Experts of a small language model: 9 layers.
Below are experts of layer 2 (counted from 0) of a mixture-of-experts language model. Rows are named router (the router's row for the expert), gate (a neuron's input weights, with its number), up (a neuron's input weights, with its number) and show model dimensions 0-127. Each number is 128 + 24 x the weight over its row's rms, rounded and kept within 0 to 255. Numbers have three digits each.
Before each expert's rows: "gets" lists some tokens that make up at least twice as much of what it gets as of all text. This comes from a sample of Wikipedia text that the model never trained on. Tokens count by the router's weight.

# expert 178
gets: " (", " \"", "(", "_{", "′", " ["
router:087076098145139149105148124149173166105139110130119138133133132115146119136105096150169118103114139126137149134147126041126120159102131145127141111121104150121103141125170134160161083068158161100126137073138118152122122100122147151110125133128170174120105145108097173127145151104109125151099131113147126127134164115105137114158135116149119119146099126143100168133132141091084135168119
gate0:160132164094147126148164116142119151121159126125136135166129090156082149125137118138127098146126146131095126120140087114139123150126089135093130097126160150112082112146143126116130126135081134138103097129140189118113141127155110128086115146132121111085134121156153140096117164145097151132144093117086154101130129127132135121136084180108107161080127067092098131133135185143118102157095
up0:162128132071140144119144098134126134113154123106138117155133144192105165118128110153133135158158082106143153112137104107145131142115125122098135117115151143105126140106140138130151097123084146160127055134101152126124132099171100147121085115090157103107114131154117154101107165177122128145118115131124152166155097102112154102117117150084142125091117086110113126120072175136141135127158
gate1:120119129089123120159119134143134130121134089124172109195147117112172163094141104116142107105110088133127098146128112131146112104181121149138145126167112083099103088124124151152155115118126122095137121138139108146096104182152150119108105122153159144134106136146106100149200149147145089152144144159118159130152106075087111113152166143149122141140111175126146108126132150122131123142108
up1:135121153141100118159104144135121135137102142123083127070137134147116135125153145130133111115113130121158169103146152121107149159083103148106129068113142129138116163141119184171084137122161102122147120118147090187082141124090136125141143142133156154123119133152162152114107103118134160119133147163155107154099101156132121118086111120101123108151160147177132103112095100120130183150150
gate2:132135131113110143108103141125118098147105126104148146179111128155076106109106170122084103129100128131134084160180131144098134130135153157157109132138127114070146128115102152123180157121128130146103144145153120166127128149112127097152171131135136135081161114158114128153111136122140158118137132108093106120164126110140116121114137101151107137117134099130174100133129078139101143044165
up2:117123145089107176122170135109128086113099112105172138181103126123089134091140125141165095096122158149160116142140105125121128191108152122099109173121150153111133102120162106119146116125159200084073149140128174161132134138139119115157138112136133128138129133149098137139104171101128119111134151113116100123097151128124077122154153135161138106138133139106084130129124103122133138115149
gate3:132130166147155104162132100149134133129133146116126120117114107100123139103155098093118154143112163124114129109195062130098108134126110144094154143099135141092108137126154128139115100130105142140111111136145155118112135115119111130101097120137144124114134118119160127160152165129140177121134139135078157138077140049168129133139065171108128095134150134151104131141125177122128105150080
up3:120114147161168108154133123133134137115128125093149114132127140116130204139129090046128141139133111121126134140147115128124189141071134099144151100113129137114106115102154186135136117118144139142109149105119146093132146115136113149109162162141152135141121131153161163085123148116141167124118132127078132130062127092149134125089096112071125119118153103145102158132103123122119117130160
gate4:133102118078138139165112118133112150134141116154103089130142119150125116118124138151120118170072135184093120121114117113078164135093132137120123155160120137125119127146130211111100143167126113148111119121141165131121158088136126128163111172169127130135159135141127093117152151128129149124143130092085101087107102111118131135092138132073098135154115086146144137141146072158144139117133
up4:097111094105137119138111117159135123139119148150130103109119112112132094120116122125141103140094113192122117057159104110106118147111125161128099168124097104132102088117112187099080131173143113129107112117126132137100152093145167135121111170152126135153144150097089081109193147103130140133128145098087126110132128113112142140112145132126100110170164122142129143156145089150111128109104
gate5:132173123158122098117079126127119128121123160130157138113144114150076113129114145158075128133126125127106099118126128135097142102152095133114124107139144158145140188128114154123141151150098096173081125134093139119091100128151138093136117126122146107124099087136138103133126102123151144129168085151120127142105144165200127153084139132145135166131153129127146074092110092141134118079152
up5:132109087144153139116135134126128130140122143172161146100105073121120091129116081185125124133096161106113129126144148112076098126161126139059151126140106140148127129121147124159119124136122108133118166141102142088116155100142105121077141113175104116138096089146149084124166114137116143102114143088153115134092155127190124142099151148154145164123136128134118112113098152147120122108088
gate6:136121185099144125139078161105078077122157173122106117142064159151135153140161157161122114134109131154143126099171119130104116120131098125136083144169175110087136160120116125126136127139137136127146070135132191125120152123139114144122084106143128143142113111187125114107114127118154092099119139131138125134108113107142106130108087105145105128130141119134133119146135093122142151129180
up6:126113164098152063119098158101133116128097157068100089147084135177109109106128148123152133150179110090153129105175108110151111117158098123129135148145119094103111140118149115153153102110126114133151113121146135184111115126133144123135092135140186147093124123148139163151120130124112127128109169127109126153119102131117135137126098091125151148101162139140114123111158146144099182118170
gate7:135139106144177126115049151116155143111130087152102159152136166103093089111123121152116174116110158179135164152157155126138160103110119158139147120055140158122133111159143132134121138120145115131095124131153142127153132149107093140128124148122122136153103152139162138154122125110112152073129151100121131120102137151154130130127159154102096116144137114137170112171082091132129163123119
up7:095117149154102108171093118130164133120114114097117119160157120130123115121116122156112163153072135100149127153149115118118159107120204123156143130129118153113119148131125168172111114120126160108098119095122120157144076146120179147114154138092142146104132156144152108143208163096100095097144164138101131137128116121113082125119135162122106138169128111144152113131124105100130129136121

# expert 224
gets: " the", " 1", "1", "0", " League", "s"
router:088129127149107122143087136126095150152115147133089140122095144130099146166135166102116135158128126116108120121171156108106147098173179130139130151151126124127134107133132138145099149167069157125117096112117140124133075093156132160132111143113128170152110105122162134162162110102134169120176156090141123130122111137090145160134107074105104143170118149156149125180154139133123152120119
gate0:101190110110102162123113123133123155124099116110133139118134156122085132139159150098126134131125135116083125147118138114155128125165152124084182120135118156134150093131114101124137117129181141161105123123112134129116132093125131129101147095082143121138116139139105124163152139141095141121136121118125207086166121142158148111108163137113175165126050116100154085111118142167131142118135
up0:125145096165134110143070123141161189151101142145119118155105180065117119175109160067122123110158154111120116130160162118132121099133148129075164131114145135104144120124121110138120128150131118137056109109117143146115150126128126120150118105083167125155120117128149144163114116110122159104099135113121129148108142151141123141085119120138142171134113150167158137166096108107125140153115
gate1:105143154146128125135104161124117122143108121079114165124145119181094085116108120126118134121107060076095102143142128126131130105154132120156139150167087135192156104142120163126102118135104108092140143107052129093129089109157154171123136131103116126120119083121133138131109151075135122123192153124133157124151107133127153139115119103118134136127125122134128101123128167164140141128128
up1:125139103158135106132103127141131173169085134128137148091131128114085111147082176134132127143102128105108102120183149131106126096109137137157160147117138112147120153133141135144115117144089110147125071099068150029144124115130128156120130123124155182130123103123136150152131126105151149148168120078140157114121143108114137140136094083131131123098165122146133125156105117116127117112113
gate2:175116107155138136167107118162071179140072172129117164085111121125100092141103166117121186146163102110116128132166149140121120136131157175106138122103155124137114139146148132094133121156139124163088128139114139121146077107151111149156134160098114121110149154121110132143130133138122113118119150109150115131158106160139156149105085120103148095146112120139131094135147133166187122106140
up2:139142141149152123136073102051096143138076158138108119115100108133095096151146136111132130164117142152116125173161124148113136145093105114108137098128155144088098134129122139093102143169128146159113130147124143156120092136157144132147125160104118142099157100169101141108143179105145104144148143130137135151144096131171112179112113100116160117166142130139106099154154171115132152108129
gate3:086139125168133157154170151058109148149101155112106125109112122123127112162132144082095135124123146169122136189164124143096163113106154132126121112128106133135176113118113110111119105112113155127113141166128120153141110118157082159164135128092115123160139093113125161132137139115146070130123181162130121107151077073137134161125102115122135131162116128119145124137133157141124175130134
up3:105125151105116120142142121185111108087136108198146114129142151112093108111116146097150122128094097114103154143112139108063133138118094092152141137120149170134153107109124150124154132124131125158124122110077187123129091118135181117118125137093124124143118182129125079134111151159104167102094148091134138144104178153135141130108109110118150118125148155115135166143141113110129096112149
gate4:095126132102120085140155121140149121120136145125104142136112151134135109153139157119112158127100134102120136125120107144118128126120121088144128113110138083117111077146129130140147146117135127146069125137123155120143081136138107122125114173157177150146178094138134138090139156112131139149182054145144161108184113133101142163103120127120100182113082115151177097117122153127125172096124
up4:115138120156126103118148154130136133106137097132131133162164079143124106143109119104098115122159140112111181148111114103132128129142126108147119155174061134131147127094138133101136152112096091183197146120127130122111113118088166111131156098154116141126168105131133113105082109124123130119091101146133121119063108102141135138096145130131118182183169135130152109145112118137104095135130
gate5:121125140105130140152138142148108128136122093096122102107116117092143112141128135095123176155116096120083109167156126135132140115090147065103123149145107117138168101143105128129130130173115131175108158118090144125095139123132087145132148112170155111160148084147130191111119107102128154148085120186125132129147093111174133127085097101104130166138094110112146150113133134134152103146138
up5:066114124098130118124118132112092105124139126110144086118131157082132139148113122104142147169149101133123100147139159143084142119095143101153137145181157109108156155123136145136156177213131138145126131109119170151135134135185138130158143107183141124143137112138119155149124117107128120150113094144123140138153136139193110116104117096118132147138148085146140143093122103117102100137157
gate6:078088150085079114113137125143130148158136104175156129146092152152133139133151144114147083150105133142134085121123125105116138100136142131152118122151122113116096112106141148074155127159036111132135089161127129133104117116163131129131135128151110116131115106118117093105134117152123140125096078114121120171135103174113135172128138101064108123155135083154157130136130124132118125141145
up6:101158111137116103111126097101079148160097123142135116120108127109130135155131189139111150132132130116106147059139114132122133114149149150147170117127111083136080134145126144113111121165095146107143089121115108118126090102175154133112131106125109158119143117139149118175204100166118123088099141084132144138128118127076129180130088103099131139144161149143155124150132124126145120111141
gate7:077110137146116112149133105109104089095116127113121183125158135098095166102158151141149124165159122100166124131128114175127136108161155166164134121127161139117166169070109133090101118112140142157099111160124158139133100121178128157170121115114146130172133099142083156115133129130096110126140115108116125104093152125135143111113143102106097105118126146127105108140103168110123147100165
up7:132153123121076155152123078074144119132103100136163131108135098123103159154133149130156137104184138168140135147159133156142150117136167156122082127119124126083169152105118144151105120158119155107128098151131137117133118113114097140111114096151164145180122133153107152107139106102130122131131118102143092145148133110099168193139132095131150129130135160112135115133107146071166091105143

# expert 59
gets: "-", " by", "ed", "ated", " found", " through"
router:115129174137105166138150116122138140143136124135097121137104128132117115085175111149182129126115079178135112112123118153109083159098109134125113127185120102123136106152154146155143104122154151147160149127083168116124122122119156096096136097110140143131143115106122126110127103125112119087112127151144157137158135131134140086132087119173182122109120157175085139126138165125180135136076
gate0:112137157108101114179144171145132099082136109164148147139116133138074145114149122136149126123120110098145076162174088138142107138097102125144119136161164092163116113109127147143129112109131086145134120131170162134146121127190156143104136110122156081120110155145093145102089117138110117186108150117129143151085075127118123109123106126133130165125145113112158130130112150116157156113149
up0:118136145115075138093167141139116094112141109112144150129105127157108106119148122150136121122071105143121118143143097100155122144099120115103112075144137078162114121090143139132123139140127123121159118164157136115117128130160138144072111118102074068101121131145087170107110140135135147128165107114134143140111132102084159115167150131121100116141135091174152122122143139143107119076182
gate1:149135162122117101110078092128122157133128112138149179123125134160110153116114159168103101131119114137153167117099132093128132086099115160111132098116175121140102115110159119103174122104147094127141128136105121177094154153133139105094138155142100052131138131148124096115164154129112123095159136179129132178160110123150108120138132121130146125132140116117147080096141150178123113137143
up1:167156188114122177107119112119103134128111112129140169145152084149102146111138186183112134133097118137160156102156127087124129107123126139148146112124149109158128115150129111085159122134140129137106162102079107151096163089141146103115165160121102132147168133116108122111146148140120148096140148156099119120177110130140176105108119126131137132119143156092132112066156109130116114144149
gate2:144152101117114125148101110128156166089164098146136114108124127149127108110084128116160120135124114125120128136080087112149131104136102138134108164157145100167147196096112146124105117129076108140161161121119116093128091183151144082119118140125140104114160136169155105088099126162144162128110145146147169135137107114111144121108194145117126158133124119156137111093130140156122102115158
up2:159178174137117159148161162127129145099121101161113146105133144116117067107099127133127130146099115128096105108130090114124127115138117122147116138141113100150163179148104159114117113114114126120131115109113153081111132136094132091110128130114120118111150107136132124129133112130146216100121153121128173117147128112062150103132176129117112130148127129156076097088152135162092095116136
gate3:138177146062124126139058140134113106119122148122137128130116112129093140100123116113140134115133150183107143141077145123145130116152111166143098159149128104085143125125111148101146098128138128140146120161154135124137122110141101152080112123124132130117121145171068149164113192095162167114155106148126141149138125122079158111132143155125099138145138156132124111129139137134119133173192
up3:136149135131132135129121117139112146115111114129139176168094185136145104169138130170112109139117166134120109170129142106137153098154159113118177146117120138082121097144079113130167111124161175112084100127094146130212130118128099143132121117158110163130140143113119132150126122071106185095117100138094136152139102129119166136126146111102119096141131141123145134154128120154121099154126
gate4:150175160125117112123130128134126122184137186114136135112126095120123142093141112120155140137134108133132137116143088122138140074042120112108124158131130115135144173119138125109113121142092163133109139155113105158130131116125121162125160107076114137122116117119110092147145146149092121063122102160153178148148140138160162178097094123129139122160152129164151152115146148148128104099140
up4:185149148097121082107120100091136115159144132100115100107143142136155139124156121126151160131119086176143154125134074106167137080071097111131147148122145159129127155137112143087091128153098129134130120152095146121125169135118105117126137137099147128128149146116112121099147132165116158103126100148125175178131123148133156112055120134134126154124164136188120117132134150133128107109132
gate5:142170135130137195114166118139063155130062137152077129120106097160103141120139124153167153146087092113129147133128125152119149111144129093125142127115144091155135152115125151146111141178158132111164144133130130121091138074152180104107128145130130139093161126155122147110150140130128108126140140109125098077097149113128146107158149113098139090123122138145135082125112130106107093138128
up5:155134083098182131113152124081152089120117141131155066132120152089140134151103096148131109126124117085151121128146087127126100119134148116129190135125127138099089108075109142148126113121108112142070141114117131133137109143159092136151098104146174116130075106154142140141123108127157124118106131138098085119091133118084099148114134154119120139134169165170148153125097142116138130109133
gate6:116138204110136131187119138099145117086126128173121144119070060182131106083097149129118144150108116128136119141133096123109138106125138131116111152103142116146149153153132154146136083116145091115142134149093164147164139119155135127109121116106104136143124118136158157125120147125144164125116128083126144156116140086142136149124097135110150148171138103120135105117144165186143085136134
up6:085115149103175117152124103127171103101137126134138124126105091153101146097075136119126135120147143107140113100145074120123126110125147155080138120113087166183124131171124160143117125142165125126140133140133150157096141137124116116136103120086187108131117165134144132153157127153079146155124123082114132133128124094118149119076105121149137154133148088116110089137129159180167131137114
gate7:154148139121114156134090137083090069125109066084110096083143107161122100162124111154134144132113146166113124131093113113166128095082134132150128161130129121149130143128119111084127122111088117120171120152097139139139138130129146064114154133097109110110153118121147126127123125147159096131099158166118137109144091144144145111118161140119161165129152151161187102103136127146122136103126
up7:141157133134098153125081147087117088094075082110100086091117175144074081136147123159148106096101132152129077130110143132143123155152133160141113138136125148096159141131095124154134119120141119136140119146119094161114140146163167084110141120119165103108119120138127164161138113131140094129111164147103129113150120126143123077125131111131155163127147138116135106102107147116135195126125